python train.py --num_hidden_layers=8 --n_experts=64 --experts_per_token=2 --hidden_act="swiglu" --moe_layers=[0, 2, 4, 6] --n_empty_slots=8 --router_score="softmax" --norm="rmsnorm" --optimizer="adam_variant" --learning_rate=0.00142 --beta2=0.98 --max_seq_len=512 --max_steps=5164 --dataset="wikipedia_en"
Below are experts of layer 4 (counted from 0) of a mixture-of-experts language model. Rows are named router (the router's row for the expert), gate (a neuron's input weights, with its number), up (a neuron's input weights, with its number) and show model dimensions 0-223. Each number is 500 + 50 x the weight over its row's rms, rounded and kept within 0 to 999. Numbers have three digits each.
Before each expert's rows: a language model's description of what the expert responds to. This comes from a sample of Wikipedia text that the model never trained on.

# expert 57
What it handles: The -ly suffix and words like first, only, most, early, last, however, as in Nearly, at first, Likely; also year digits after In.
router:452527483492392515492505535436515448515514517518379503568488490477474447479462428591507528419532525535428537436439570424524445515508462490519438475522498484477482490504528465488531504441488533511499488486460322410486385597431451570530489473564501567506497534479556568453521511478537546536510474486434443540546470467547582577504552573426555564497502663529544431454438459460544498509484479468533507434464518505585426460509488624458586477524554428548503557474464437550540388490530507502516514491543480497504463478521579492492473572465452439512470477530417548436507412550490523511594429486547489391464493443450497518588478567536469606515519395478582575460452573446494443485552
gate0:520568496415647469478442420503510425382439533426464536438561546505465504479576491424511587425434484499538528553479447477623521492494513454466400518550496628537505493480456573521475596507386577543474487479434371502494438468445523558536584511492530482501468416459529531496555493489538467436494556534541497536439562391543610516416483465536524462509531484463492526480515463468465525550555493520477538375441498441482480513521547486498550505440584539536418473441426485371495492399419509519477486473539462527458561586518523537449459463458573473504422476463499530526406497493496433518506480497544593468488509511539455557502552514520444575526541538486520577444511560548430525451530
up0:461436425584438513593554513514475494571554495567489496414549469412443486546546516573466499619515498514489515511455479536386485535570492502507536477531526405482449541521560517540557449510586453534568529495533498578533542531536459444639465501450481609422504558513460531540557539523478516455548408497570452448520471511452486556528461446500402442465538584481449545603442424473464482456387466529509594598504547537554531455598498480499486477538451436529400523662425466540528502496519490569459515523454500536524560559585522449579550515517509525501577493500558434471494467438505496573516473585441502519492484466487529552453479464495599505489412492507496489455562455541525565603481
gate1:463569583439436486478482475455499510528610501548517463394489495572447550539514529430468598513533515504494455465538459532498464514541561516537532475421501617456527457545559500585552489533485471474499524481535555445494561504535526499559492430503485472471463565530438462475588597509533524412511567516527578450502425600519482523457550499493590424496523502459532518501558560564527560441453489425541447434456518655563493453417506452509501520453581429532470542502530400542528461483569519602508460415473508434555510574548563456541523460531506451533483511556514512492349482576533482475516564443418524520423463514491500543576557359529472571464462482474447425465614475431468509579484
up1:484440575462499521541497504441507408492568526556564546544465481420492579504419510499434463546505506499450445473526466552451528538509497461577533526444613488493541495566630544566527551557580433503541462466606599554440558491496474469508522378479472488490441439478504460476478558423512519478508446457524500475426445542505590455428546442466603382482489465502469487518493458606530524418483511495612424449581520596567540425471497443475532605592499472525564617516482435447573443529499507583549498479409475470484460535460582440445519534517514518476524510537451554511536422534440491433582560535511511456426459557500469535512558404492527534489595490495450418534524502449529511478498
gate2:467495530513533513483540525477492501521553612540460462559509494517435430496508566484458497506418581462581541460468431445552505469486474456501511470481545467483576494470563475539540442462531527454418524473506490452526486505464537496423501536486350476519546413491523522508537511462529475513576513578508432594489491425504526540456549360474466476460550595435480508475484504451446391408558508451475574456416494608406446485466580441470409489524434552486424461608445549498536419482496584540539539523511545476495506510538488521502551497537465533532558566497464437522452513487454437588535494456466512387537387534526521543465514475591420409522342513404487402416456498536485504428484
up2:542513513581533501486494485515446494456499503417506530535572454451566523454535470426487512528448488529471572434482520505522402517561491586446576442611447487497515529457428505456405516455470476516497479573433474504624568507512447485563499586457524519443433490438541498427368505461532510484405460494492440452578504551480504462509585602535396406519465545448494526527534494520510498405443458534554531490471450550498620509465412577563589533498514535624543496475447455458488489465480483522535519538501549382525421453459511495468573474562497505450536521586513513539577521373358450523419628507497493515461566500479551549485455563496482487462513559542584538451522485510572499488506
gate3:468491478496566563586485534403474384573574470521457591529616475416418493561475406494493566462447461492512424485486545577492439547392552547508513497561521539494496558509600568416440523556491509457495471564488433563433463434524415530560469537540543425453497532478545517606528462501537519523578407467457566480526535494528576491569475478512594531510528546505503511491546510514443521506463498510571501553566504466445578461526539568432503567456507492504516591377427537458506500550548506515508506544527565540499437396544425504552565473490455414433380486505551485489547496488542539497459531595527566486516536536528406555443521545472517478427555446555566536514452581414449555514451
up3:554541530571492551482413501558503546618551521568528482477438518519586523486495532520435423615494474484534497444516438405530475505590498491416443522505534560572566496537531413513576548523479363440594538514560611475596573507492353475427544595448415489507537451511487497532449465510519507469532525433543538518463465435476395401489472488393473432469498458528530528554447460490525481453462466505433538497461537496598442518471513507509453454511539523527414513596568470539499533506470531482458396438521466516474552508585489464469433511505480609552590491536548504549535486546491508489550452438547471522427470468536495427464538530454470516519445564511413445494537444550518384430494
gate4:476490486580559456524662432473448495502566554480499500449467484495441446561373390483509495459483601490501405512472548559472491475468403505576623469468525511457516497519445498476424549562471578477465522580508406489459493530580416420505409595427508523540512552469488469594549475469531556571509433537497427502471512561509490561535496533566534385520538579506526521528551506435500536546463523504483467595510486474583432417522454391467450578530483453500534471468436528577508445416521554535496519513498507444540416427447497517517482479516503511462489440460485497514617515434535450435535460449505486543571421460479529483534483420518465425619440557475557459524453455486461487414502
up4:478498506590542575531440441373438520562569492537492459515392435498491502493576512552480542515583522527617495493394561526502512524429489487445479449521450449480470484535522483449421487572463397530525448579529407529442502559514462487504526528428515511486565554533475531458462513401484460581361513553516593477513440482499524560579584516552455504499435515646488516539488526470548458622534477491386513438494465557475487515612481465536526446460501474565503379520634528549516479390496521538433502466459521395551504485553507561518545501456526468528461445493468517487487578433474463525488476446541563607508480453547417458527432479473480549471499555467570527512477486507447521537465
gate5:444515508639504535572552498374570578489521508547495452541531472392489550530471546466453493501509572489408600437534502598452480489472527592478434509481485556499493566551471476458482482485503457444495525442517379453502573354516449436423445553503559431511418459503602599546516509476496485559546505502523397514462594538558581469466431523560475528567469550519453552539510485524534573556511498478497506445533531592494484430574390497490494481559442556532534432540519464553548544479474513519552543539568543479479546460537521519468461476617603516548496591420442591477455566566478447507468526530534486447540472536479424581443520467511483552535490517576474509492425478446464505538565
up5:436485489500593477563521459471596512610554476464590474540544556486506482516422474569479488436586616483511528527589445415486565521486528500481545476469529497483496521588532377453497503550610431448491491521553473527485521454463502462508579564466517447592544445491591662530515470493571605493608483496479507495448581539485585421595407485466529550502449508475457469502539464506538483514520562520443581488509516554460481520522523592409430532459526533481394410471524569595471500480454494510476488538535475539502550406519555431504500503576520497568547476432489629517513452554429400530466527485539554555490522543482526532500523506383445487490541521561543486556483475444478463451505
gate6:504511518465483476475500455465531537554497474522514490481538521536471517562424573547490554455565540436473440554569430470667506495471537448545389592527433457548455528534440586418557581440461478425551487557539453462552472476549584518502501541570472477487491468476473513455409545434510461546484562464465466487432513487517509452513514491563506494464576455522507514462526462550557449442464475528475553396506538551488411466502535365484518531500588398443418528445479489427535507354466482411529410417487453465474546437508471575361486537464561486501437430494602466584432565515525481476490535506484454444428477461462505515533453547522490520585533525567586450493489441534416552447547
up6:502535449513558581487535505433455497582466524507580473603507503588479507513437540514459521475581448522518354570558453484478497537523513458570534417563510515493470409470555508497535482579582520545492430503539498506508524537529479529461419440484502465490570513541525449438547506527477525467526445483515374469443507534489411518592499494528491575590497509562515511434441548400528459460423505543447494451586558462439422531527407415521552532487483529533438432522446463500457441586504538518487427554510584474377544466419515514507582463482424467473490524469516481435608529551466489519523456454481496464472420590489393497446493533462594477426413439615507539519467469417400513540436
gate7:528399493394519593453514436528502429418474466566470523468510484570426493477440554459475538510476521518459508457599420440458529481505473374523556440462495383519504550483487480575556498549471535440517553464482466473539461508651561533471534391555442569470419455485461450444513517404553471482529490528531502497432498439502501543477471447389548424456523461458571479449566494456503544403452463435473604528494522517539530484507473504501440587441446458489420499487523478539532450586490507567542410537504520443530512451579516519469500513509533444524603552429520500533443499434410530542438610529464521532515533450530467532575538520535512527563352567539541379539491473523488487478568
up7:466490484397444433524490517410445489499506448535466510439510491517478532445466489464481513499579458529439539483515552441443373496510496536493444423678615492489446486369540576534432441437598443552531532474538513483500441441606520570472442541522564492482527519566563495559464495471500447492445488594486493576588478561551533535534476475518486577516413554568499504489547433441455493466527518537593473520481466445478529433578454439406563541529555526497469427442525454528515457543620443433496523501571416539519488579470507408604512513485551499480502509476546475449455423535573437510514461507550511545556520427542485577541549486449560450467419548495520525553577564448439486522483
gate8:385638469489534503489417450470605531397570576533518538505499560490530469481434563439549538500529467431564579440514470539547574614482562541607477450402474608478473523532471574539466549528450467516493523530611366456524607538541459479469556481401522485519545585467451575548452542457511421487587493512488533539350477468543526513511454500413499514483551492453484467476477464528558446498468444507498506515500523504480521551475504473475536541446605508598411596482508482521470486515484553543493516523498542452521486532504552434469488552479556567558503447533441546506484544447540404520508454513449494487408649546501579487513480465484465478476479484471478469449546491556501582420482
up8:540558455535438500562515607591479503531438494501496554443395467488490516499531467521436467501542620548410567479438468522410578522484390538511438611521542500520477542600612488532549443558452544452549541457420605560599486474544507512479504512515557438503510500494434448479527461566444495567431458483474501513547501580512443459464577574563578535467499458614543584488557564474541535571432605486486460533460496552474424546549554540444509484486470456530492443603493502517488508602517446472532449478523383517484551586549390543543468441504471490490495505426439466497554537460564511452492540448460545441556506466419461416515529441565477465507513452504465502453448514486468516550584
gate9:439470517511434320483440399543473515488439435467549515539512556422500509494548490504517530381526497431441533492561476452553512462605413481470568504539473503456466435500432485439475476532504534496449588526502561388426530571545559520586503525599457440511558529531490502496519509487542427526480511330493532415511515571425544502585494474521509507526536476508523408481509470502423556392474567487496446516508520572484532434420404535453455517576533530483553434467576443492571560441501555497483516451524517571542513469504461459462510486472447485511421489391486487540564522487453508440461478537509520550585522493469518522481445497519533552366524502581474408384522426496589527489502
up9:420453488491513468534543402555519488481493503508454591533509534552512515474417537421587445541418503556498527514453484524465505544531542453551482529463517450448509492557554541518429562444458470509577527452465377544541500458594417556478518451492469447451465492434522508499542476448503465541507531467524562525478502478460562575479440498572475559511545475529516592517499549443542490448457485499617467467474504495462445444562599492480567592520516521535532507531385579461440376496440528462396488520506500366532497596518535388585472573402571536467595476491520500505498425410501449575498535419424593505540483517504488498548457466563542511598493479478495486512404561498436441636529

# expert 6
What it handles: Time nouns like years, time, season, day, century, week, plus digits and months inside dates, especially in biographies and careers.
router:464536446501489555436518547370488414569570556519418465526513548474442413512510500574546550453489525436438501484481517431530446494517422506500469526430589456524495454477501489531517509405478520518534493474585352501520424538519450546541481514518452472500500470505524533504518522477584535616569455435372456547536603513623512553469538523453493478385567553455542494442400449490515517495417539467512543478527586541575401440560487517489572491624576494468513526510445452608540416439478497549511465520534490456473546472524495562521451518470539445513503583566496523429505458477561504515506453517462523449470483415352457495594539558526461535490476403500545495492431570477493542466499
gate0:492514512496498455431449500504547447527455578477452454502429469452499432411475513512583413486498498451511381483487468534473548487502462436574555412460565545436486390530413484567556525538452450484530504501433429490620470527534521590571504543544447519570466512508498526560437495480543561434528474487402538523491532563490465573512565392533525447371583516462493449443412394443490455454480536567501471530470511458386524557492472515474444470490621473443562522452426434531526537573485510565519517489493485461544456448502465471513491434645409472481569507469517458398470527478486522592502509437535477511470471466385439535546515481553528429573504445477589492491509500464534417572493
up0:520552531574492482435536383465468522379490515489531569535434575479499479470535517509500391432464627462416505556532436482574475553473539487559419513503488463513482385557443478525469542493435460508550487493493413518478463432516599509534486556559466513531456594498522532570475415445512514436519565449496472439449592540504474502506472461567515513479500511469478483549439475502493482488478449553467477472451508479490619530450431479445498539394598514445575482384410483512575506574480513424476466494374518481509520566455466522472477442480468528539497630515484494487468484531500459476602516543565451550468592403413446451505467470579466514523628422563552511431502417463475503529567
gate1:447438473527528445437486490634474443521481550585475540462545532544485579539458476461437522559587395524549551427565523472514443545444464504557448503532522493488464525473547539524479476415439552475589509549477417442538527577495497454554477518489615599543540456481478479507459531481484508528505410555530351502531473413626577419493475493526504502538535499504473508483471523472503450421520468423516607503402456494466490468505503534534501466455533448464460522547554489485424450419596538431495482521483472579527517556549479503554473510446565437375504494560454360507502397495574525493492490525479567563475576624535551527516507522599579547505489432460411464554518573541506509515472
up1:518502524497516495484453478529487402448460461450523395549467465496477600488532590457487464544421501534477516456499515549506548438569524464460534514467514504495487540506438495523486475530550555548457528429401508490544484497443609621464549484468441479415492415499642469470517484449510493508543500448514478519494479556492537552497516549515433510536553489457456475520612515595438508574451526479504432480500509461594573452528479556493463564422383604507627465520505573512549638480536505638432466495435581498514486518471489522480474509523548543512577537495520447464431564517436398554530527563581557481517519502510530423460459528379524540509592436561464487422480474573492383439546
gate2:499428500426501478553420525603496574510564561490441530520527479543451496487493510448590521546476376483477437548475506419453410505535648598576476518472567519494516510531443589478528518571442550502562563474499510518466425499450453442478590475538470415551534427559552528444509538521487505449495513499496515486521527444510470490530508515627439495503463451627514453475464447511514492533467510348517393602537518531480496533525521469522491446505373536537437544518522583397458608456469519540451496536450493557390502434506480452474486538538433500581439495481412470499435528503434474549509528464522454482551489481477477564592501518440491541440453418413482526509576439528556567513576
up2:465497495493527467493532474513492579538581533517500629480573571397418445530566445511567523454602415475508393559474477435463444436471598544482599465527561455553495529540389553467533532513467526406527579448477564419529465466522574505512442571586473504464516481501528482436497478584498546473463567494469480526594542538509422511533554549498542441478468493526503406434533433543470406456399576480532476569542467515533519434534486464494457451440442535515550540455413554376434516434414534473491480532534558464475580462490458507461501487451448479493528520500485554503517518593472545496543484544552373524489600526504527545497438539466437539492506415550532544478578447414407478534488
gate3:462519481590494507436482490572568475515645483545537518434462566500426526546477522477530535561492515536574660450494453550521465597593497488470569503483549571448484601496489456563509481552549453530497425613495509499476447541476457469458476509506509532458559512388490513516550465488470485529498447499535547420524563422540563490431464503496524512544526468534504520576579468532456552557536500513502424427430545452565409447530573576426570549432535410601427568536433404545494473588489526540379450441486521455542415443613588506476499440462574492446548534439415463547578516466496427477485532520533499521520458469512511421532493492499468476501484514435498459521434482563497571445484
up3:462488526622514456522575401458531537479619571574567532517535488428487517563485504512517496543441484533456644565422523396433490560610544520513436541501614430513487481538470464479472525539541471491488512575513534452491481443557405541507360401487542473526514504536390446580513439498498505608487534431526481528493482564421514510514479511593494495488502467548508502539470588573494547554585457518465527449558518551542521452463571527486531507525494457492522515459428428502495515449528492516495459485543538543482514473454457466511443539427456568499544582505577568483440524657413585463474524541601414453531487434510521479509560491447428566501578451487549451551508529445461464447468
gate4:515530510518469524493543584487532546511509583602407453526512576543512437557475477490522553555466542511485560449426523636526545562494506515568530492451565590453558454460442633470525443489491492525525518492397606462574528535460519430588566551480463506482483488597532493497624558482468515490560457417520472434572524518506529560525581531478570441455406454439494524498488437428645493513525536534511579502434458558529556528484559476505451484540521435581500471479479494530430468487612533562430470518526534408514454497510629482432475498590463492503429372619472556540549468523520531531561487499520448504476514455403422527489516559523510569477474497464464459449542524485503508472477
up4:591581507543566496477495463558383447502611431435544518491515436467466521519436468502418455521594514528448449582464525437485490506530518503521480511571477538581439532561591516533491651498543546471469519522452471548486481437500521427417428565455550534418486502394459572565569504524551488527478554485493535504417494436465498388586428512506529532520519490556418505420485486544465500493452396530512462513478513451495410498475391554435455525514526547496487565549445508531533478525450484460608523522474477482442584484449508439576511480497514456514526576401536533476514498482499383530526485480582512447516433489550547506578497452373407594523572531543603532561476477497518412482494
gate5:459511439485522531496508487551457530479463533469606557528528523554430441520511555457502595512517626503537532486576393440496376456421503473458442572409548477468506457487481541514542540512431579553464556467393471491523544539481456501534480443523541469437447417514509499427547567529544524448578461564476477501519407508538439506435518520599496472628523469485516419470462577477475570506465509466510446516541500588470473497502516464508561537462564575458578523428506451436572493522487506602390405459573426384475427459565473545477510497527557539524563494494408486528547452540467427483447432463543538490475566569446481511481467384547552522382492579536482508530502561442438516472465
up5:498514572450395406483500525467499538449540485516492517531455474443552468481494508510411569529444456428443453485522505480544516495529497541509447517563421532504548493494528539609379502474608394508470602485499561530431477454458501538510557496438481480475532467534517519485521567526512526520538439531519540511479469484472436499491459528553470589422574505566467535541458443473498424515598506516587453487550584570490508463449527531532441516463402508479590537408485527552460512439582516436490528587378546463446497478470545509457547503385596454554462458559550533478602410550505574545606477502437492560474494543511499569424433517502504594421534503467389516530520458402509482360447
gate6:577543567585529521512424503534490471540524408506543569588596621497503474395500386503390533568519458462478498503524491471566420477516581471474449513525570481504430480490480442525515442471496524505418467572540499431512459420604487500550486558531482465436533520461542554438481431432537521447610526435471532543502562427451452505528409549462558478509520460461526440538401426466514527496442460464529490499508464538473477616519529524510441527510496498475383516499554496559546502501468484440500496397552606416522523494570500455471458431423490485446464463385524575505520466472497513537461552460418534516498580518532512476502533496513534577560387380531519529570462475518407416563437
up6:457521494448422429546465494526531572401446450443516510535491558384515497477603441498462517530473467446500559564509480430494527451444443401437505478481480481532476422529425472442431515438457550470405414543480479472413492501534519502509439494504502409507490576551501500491444519550454477460514570500509469589453440536510423476420515577469413363525506516450435510526491401476520583504491639541553500488394526602569470537489419528482491516543519580496494480522590534493495486478423398558522476465500505456540483515519515490496516438514440455494535440443514522422488397547486490406490494504420592558480507606533545494366505529491517427510512521546477586507474618490421538569491
gate7:476468378471425436510475492511479500498517475424448461479510414402471482584440551539512600509420485406528462504502448429541499514453555480468489490405479528506434392477558455408492366445470460459529390500517510518453477456504422502611489489497452503511539448528458527459489414453541517579492526497456514488514532462524428437476578343489562552491452516497489446451477442475580574550606526507480509529573432534448461446478453497425517513522500440503427474479490526435464490499461467540513493540519484590429572512491513428509400586456532469446524505462513487491421564604519447464554498430491489451544579572420457485509527574456423584412462465513510483477482407548593530551539
up7:514478649620523517505478591509527548464516437523529541501423601445452396537457451547449484464436438549525640427479429466582461549443561475467469440472524496472540550451539519438489480501487473424454553521564603465541593540480405544513547496579524469437532426480403429506533502487489510521581490511500540501500585548560527485538482453576451526539421522452475464482463531489510408442544536561480513423480544483515480408516606532526503524450511469503504467413503433538508509488550592440526460466409461451534523551454521531422520489557518503470489633375528481528528541503488522525451558532417449475495517526519494476580480408524498476518537551464568482473491457602495610511411
gate8:470569463567505521563551493488516521464492544467453470464467443467514461515495501497454504365498607498434527509466476405503474540458385587512521506579567556473586458438516389509551604524505499436507428533540506478526549534548485486521529402544541469547472507460436454418485535512535509549485489556476398522517543506439499578487547434592535491456492623492589486518521568396506515519572479593446517468512534422440507417511454430514494433550495395505516470376451431532480467568489513483523463483535565537543474463463577408494488415488529520479510529520446504518416501429590481496498483507451509512534368611439494491548533526468470385554430557481549562579473545503596443465492
up8:456543451560528585495578477505536522515464539477448535476460459464496551546514522472496501441594637519366470460498507328431544534511435579528507515526571596475580415450442438575550556516462485473537537461512597474554541518571545437484524514535531506535494514453526472502565518484549482556543531514452418487531468564461491494530510490559454464378510615508528514581573417468492470526587491525428487447513498582532541469486552524507508437483447411601522514467395493551472444567474476415516521574470506510502518471446603444438525445455429484481468491468552524500399510461471610574542522497519464536476427547434471526544525497453486426549544403523473546438523531495592462468573
gate9:436492486498521445426507508561463484509450577593591552450488499396461488526502494579550392440531452508462439509419533510561471612464431499512468486454542533476525473460468536491532488497569494478516501582479479616555479535471467433543537395519515602581544539505416455483515459528493589542456381541459520552482529415595439490497485443585491427333432590578457468488466564533424495524593514479488455500511506443458488529519489469444499462502486455506469474443408529522512455500438417457452577557567414557458423495432521404580528506535581469540477534589471530516486554541566537431544475487514431462485509458444519464584541508463572467456478467433494476574523519436541467497470
up9:485480465468457454446469494538469541509467447584482489468574508468558495448484484510515481529500341529418512486461608559553445551593529526522445612457494519476515456489542599525453500512558416595559498446454512514535513562523401587563576506464522460508478420412483415507502511519504479482519424390482389484527523470451499473518538480543499450459452512647395522505475487668525469475450525492534519573528523542489571450472433575446431527538540538520514532509504435483514581481464505496483544565445507450488420529515503549446511445542539441542548537509491567524465491462440492485531461542567525429571510471465486446586417438539497596435547410511581472438542582561492439579532

# expert 15
What it handles: Adjectives and nouns right after the or The, such as same, own, next, entire, nearby, close, name; also some digit pieces in tables.
router:394517460448466506482437528427518518443573557561455475528581437438402441494486476510568557493486547545422500477474534529513421462499466520448497442553561556502510444496523460606540478411527528502540451559482431462518483536523510491453478493452489485477362549489518542495569431520494525454600453492518463553460520517529546568543654546477587532435628443391539507467503485502478597465480509424486558533544588428473460462431536552470567454609578373571457511537481524550552472498524510533543499503599504472454546456556618455570530514526493453550422564508488633549527476533523469460517440503489575444452521529531540534549488584500450578497508492474540449520544475492436561478533
gate0:515579481587529511580432528555441459484444482502428449504500500571444522403493486580427508510446454496567514531514521478546420532449462536504556543534486403439474518574518402497544507558450408374419496399548423450502506489496413628472454515497497434538513478497485449466376513379570487564438513535468511528419566528463485507468572497460450476491550517538557581494436482486481458593514455434499457506450540469527542492566466520586422485576483536488497449469504466509575499408471519435453424502537399549440532511482435443458613486476523525467521579445531530472460490396491434596523531494462458514521401454493426555498487476652490507516469504494438477523485436491440494473506
up0:508492412529512539504541469554484494575371485504432387391407623432445382477524519540516453519414573535475515466505375482542477367480496493625474577524434499488484589438464510520512392521537544488495507547523478433492544448446582465530569509471520510490560637407534484484472457513480467427514463514537539519443449482508451505563474500597530572455455511419531522525457538528470478386527450471521519437488522510548534417437500611468507510461543472409461532511491390511522531442505521523491532490534524385575516444510472520487491552508497497468521495578576506470485468552570497519612570448425509489508508527496480495515572496594539467575454437465454472553476572524523484492480
gate1:555572515507455511537501496422483530517456536495509497440511555609459522423519455555443512446526536477480474493479580425514523450549466466597466498570503546445452451488533560524502422461472511451560547488461558602518563456431431495509526553580546509503494481573531552551525450459515528511427393599461509461433531587543561540502449579520542599523569519591472498512495469442480470494478568458567488492460510553567560388617492593497511419509506488509465488420419561541487472471578536539469539530527467558472476558509470551399448579574565449487608555534508533468458525537581553473498475516490497458434411437436492583549454410521541538479453551525457498403466506433454453462346
up1:518569478477461533580516527500540476467451472448393436448539527536501516403447437483507518521516506517452481489539585414460491398576496514544571456543461523495552440567456545544425429509450498474516512565501413545411536469485518578436512534575488434475439502491522430493484452482477431506514495457484522404456506574507509527522507538462525595583534471470461518395527540517433578404471408450586454481443454501492552440491521591491495564500466542469523470397527503608476514456550401544528529605503503506455497595529531488515438465499556506548539515489509556462484593528544516571476542535625429404499454501496592512597481438470480509549350507577468495443502451634466444493539
gate2:446507551447525558478545537469509526475510517515443529447469529552520436430551470528490468397537601487487602515542520506500598479440492422543475542530411562487507541568474454435478533463502521505434412482481503520445469556445506539576430544506475484494457512543582502497545550526497613554504506481428449487550465475450507519465565505443480486423496530542562538444479554520382405491516444490502440518530494446489563489547467467510455519566447588502677434427499627446553548558621502456431595543511470557484501481553442456516459525623506503482489519513514466498545484546501565594563517520590516569557500496473468534524534577510472513479475540581492618602513495589502383584557
up2:496447498445544562587496563494446535486481525467376592474534476453544524462536510567537417448532555510542514544539455516535523536472435517514439542471517462482506501533534552432482491512477428494445466520548545495494479517479574551451494528464492489471479365522519418535490473560504548497498469459505459527537458482464439458527554465578467457472494516425506465452417514468397464534620461487407521509595562380490515545475566484437418458591524505538523445339484578551472452479561587475521573539579455640487492498432455356508577485506530480481509511472449410470523452527602497432502525446618529450505551535496468472430552492493444468541497452522454499662530484549529455511540
gate3:519481509421508560458491522425441511493480538500367472524468525593472460535423497479446471559498504537420472453513460503492448479526520505501483425444530526507513514455427379553654531437482460537467479444488485514359422550535485525559439630621404663470544465484567551437581496441475520448516490438497488392469596475585517505479550507470492419508575496509475479527403427491539570460562531520503493540464510484483459464553437442533526514558493448532486545469490508535588486444589476563489505529575588492523524492532531514487467456512482467485468506488461494500428479526477516483533538488563574511406471492449615625552549492518565614465534442470510505536520462492444413476519
up3:508502557515524574502507474505606536484534527576569566500523443476501459492509539460485452455494542475517585499462423512497545592542537492488453538494502470607483468514547620417432509513547479479628466508555550496629507440502362547480566426380504421436458531500416445488481472516506476563542462531512523554495462547450500549481454444546478531589465500504469494493601573452489481456416537459450527564566509477479551556489523595442518459434664490498528477526511467416497495467461576398496521512493422486482547498473504465481494507539499591496512457475542478515575613465482546516568458573445402470464556408619445452566552428600480487555477508557473513463484542479563488515460
gate4:506478416571563545492490587474457520497511529570432531549521516453436470469471494441520493499450475587481525452452611374552569402489573552460582504521577497530503629458513500502536516476460497472534545403451460543549501562605530450401505568555515489462445401490478498531498484466503523505521553499493429555521449479515479534515457497448510407516464495514526446454468521499550459441483536539485480575511523605473585477401546541534517620498514501527485542629455539522527568480552534449500553470556495580517442488534521549516470505481462460468597532409477535496545551483577566450484507430541537383430440561474449416465465436539540550404501475454481451415471578388488451613526
up4:431535446515580517451486545500394468463537520494473514453576555404431515465417473521549464511445414542504506484487571440476549494521502524449528486461529529545511541545488565524506507486478515523559501415473379460564455513551566462377531596580501520468492388448501529476526454505533506475507539514534475593522498385506478549445501469449489462454514457492470502446425517547627442494427506476463573549476459556469521477442478526531503625564510534552457542660499438588535604483575515486548466437586478477525425520539520497516499470430460516464427551437475466475450618442542488481512494468487554382393454560469380469487504516541477496392437453529530449512410503491454477516542
gate5:443427489496513578497483500481523503496556513412523582538442498498519494527509481532452475518457452456581611480507529470474481539422453482490418468550515506372523529612554518427528390627452444473475604598490518491577491534510515541447460512528487520533538494506518468501491494505553522486557546491441592613539515546595517475504582506474438460398467555472640514531502478503397421556502582513603524499510516397504512559435490541527440550520497599521494527438470457531523501630527505552497474542500421497536464466516489431450564454610448478402528507470513528490449565481572561511479469460463491496395435420473559483591576515583533446549514578485491525481473468571493465521434
up5:572497558528535557442438479537591556531502513477504508524490489536424526588354574487508467470491486512487425543536379459531507472548472502483424490482562536508420457525473454557550493548445471554460507471486497509411543591509520476469523544434372563545478404564417522491482486518527491433492537537514540385510531456487449448544515452497529409496470508523611416548489585453587484483430511509527486558547458435510523471484459517539437547460587471537340491546485492627499513470512528489507568516418582512556563528523472496451409606552516514518433461473490522494450500538460451502488542392530479498371461488402426550536561433472488587501477531473556503512551425415476454486454
gate6:436590431413443549519583489426471478485490561443482410598534555479573480485423443541391432495436552523483546432480518548597464512575403498512555497534477483546524533536589505472478457514549457430475520614483485589463521496480470442531521499560581588550472487420489491426509502553492533530571546515515546603494555516534477549559497455481478530515482556476478512545540516440384495530508521484484487450491555465506538448541406503527435535588556493521469466460406460583486525490527473442480508551490419545478491510482465448507568472541613483569539459524502549558383487474501598510581486460415483501468408444480602503519479443548485549532570446656488496479538584567560433456479
up6:538408579541476513550461426536484531539497414564476466499437431484452482490569532522527642531501466501524546475456514455513524531462438452534471535469476432492425528417455503536506482526528542594501498403512500526445532556408524559465495458489461445499531509484540448565456514451467500565449425587481449529467432516463569521441570567477426395507478459373487563564401472510607466474482529474451451486532578483500443556584531434519624535462479600472599532482648559429498552484451517538445427504556458504458510474550498580451381560493553539508469563562498534497488503503535482557559490359415569463509566546509493468416558457564495505497513526552497523462464481483514565501517
gate7:488552485591500522470455550485449571480420505534453465541472514572530508383456535585565534400414491513493485515485439484440522473569525541414549519541553472520494435496516520599521492505490497518544433438409452510518477478381516593455486459528510614536484322505488508445413552481533519522422431475475415540466549466510530564514490503544441578560481533552471456472446401376516506562472519528511462513602503423499483475458565611434513462517433473524642488539512510507519482569453518420524470427507525556464441519435452456550416461536430498467532653446433496523536530459544499493516501502511524421523517439466494466494572564558431548535474459520482508581487471436519549490509
up7:472451434498533453515610549522538446442540425544487530464533421412502415509518414410479604554572527487551507449440635566577498560474449496663503531489445489506440432471514496416424558478541466540457490531462542463489553545559448530495503555584513456495559542457486608559387445492492527458524513506472520456488452554517504444457462504532521417460465492466447497455504472515501491536475484561583553502580492473552442486533478462484509505497563461526600500537519619446507510455452463409534563562508432546551474440488520431496491400467577591507506378488475541512484537494539502480496505507584553487484477512530540502461475389625597487506553542507515567515464607434543478482426
gate8:545484545551414518515478474447522490559476470470505508468391512573528490534470437618472551542516448525521529494597526546572469461638463378501541442477604452455496471546380463515510555589484535565419454584521613573518535525485532445489423554518487609503518449513541541507492502460495431550503537467486546425466468484476528437468530479424440504447487533545525523542445506453591502597635549460510451542482555536482541548462461455524515588511509469483457546561467459480525463561484463568515545448481492466512420517546491532498457554467511493516398477515564557441508505534421558492331550440544589555512531507464517510577564483510483521459498466503447451355573440562477532513524
up8:512525429494543612495493512487409422495523463469595435494397546588525521456565438442462547509546416496528516432471419460551545519464487526547567523551545545470563452551551586526516452511547541593449530464450520445449429438474544498534476559435490542539544554585510458439547511544518527507491577549518494519564514497464478609530442402506534472538476509537536540543357516542536560473577443510491569635419553564512451476582463445517370526514525481508498454499557407527506504428575541569572501398489447465525463540528515485539532485532547546503500471512415518478452541497524451455556461400510502468558409533515514474580615512591490506589465400517496507545519461521483474471565
gate9:512456460536490556499601433417456481432553527507468517443535508526504568611555434502507554400544540501471577465465479418493506435522430500497510522588499474475543436510461520354548512475464480500448470543569485468455501449513482427479417548465488506551554484478573448640469532465508530631519546477470502530574449485547533556495576516539529546554448511565560423513552496474564475494534566576566493430540502534550474470503481522451561512521573496445628458519424496541495485499553424505551491556574449504473548497493427429513401542443464457449481493433550481532464521551508475466513533469528376423549510478378480489613552562484468527451446435569612617483453465526503546519434
up9:449479411468528433498485516513472520499530508579467544470460375527446581593567591541531514500488518496477529457541449519536431499471457521504464556493564452570544403414493601453474529407559534555532479539564432498613586485464416519481458539598485444471499580570506505435468596433492452554470578570490464490526381449538451569521532526493504517534459526516427479459508567499430548544503570551456535513437507462498552604548433476517534498524528516596519470435573518529467441540484453487522486581452499565556488580474506433418430554510521496499573581449584491497454610455506415455466506483476549470474427460454480523503547563513483421647476431560509486508496563568515570483500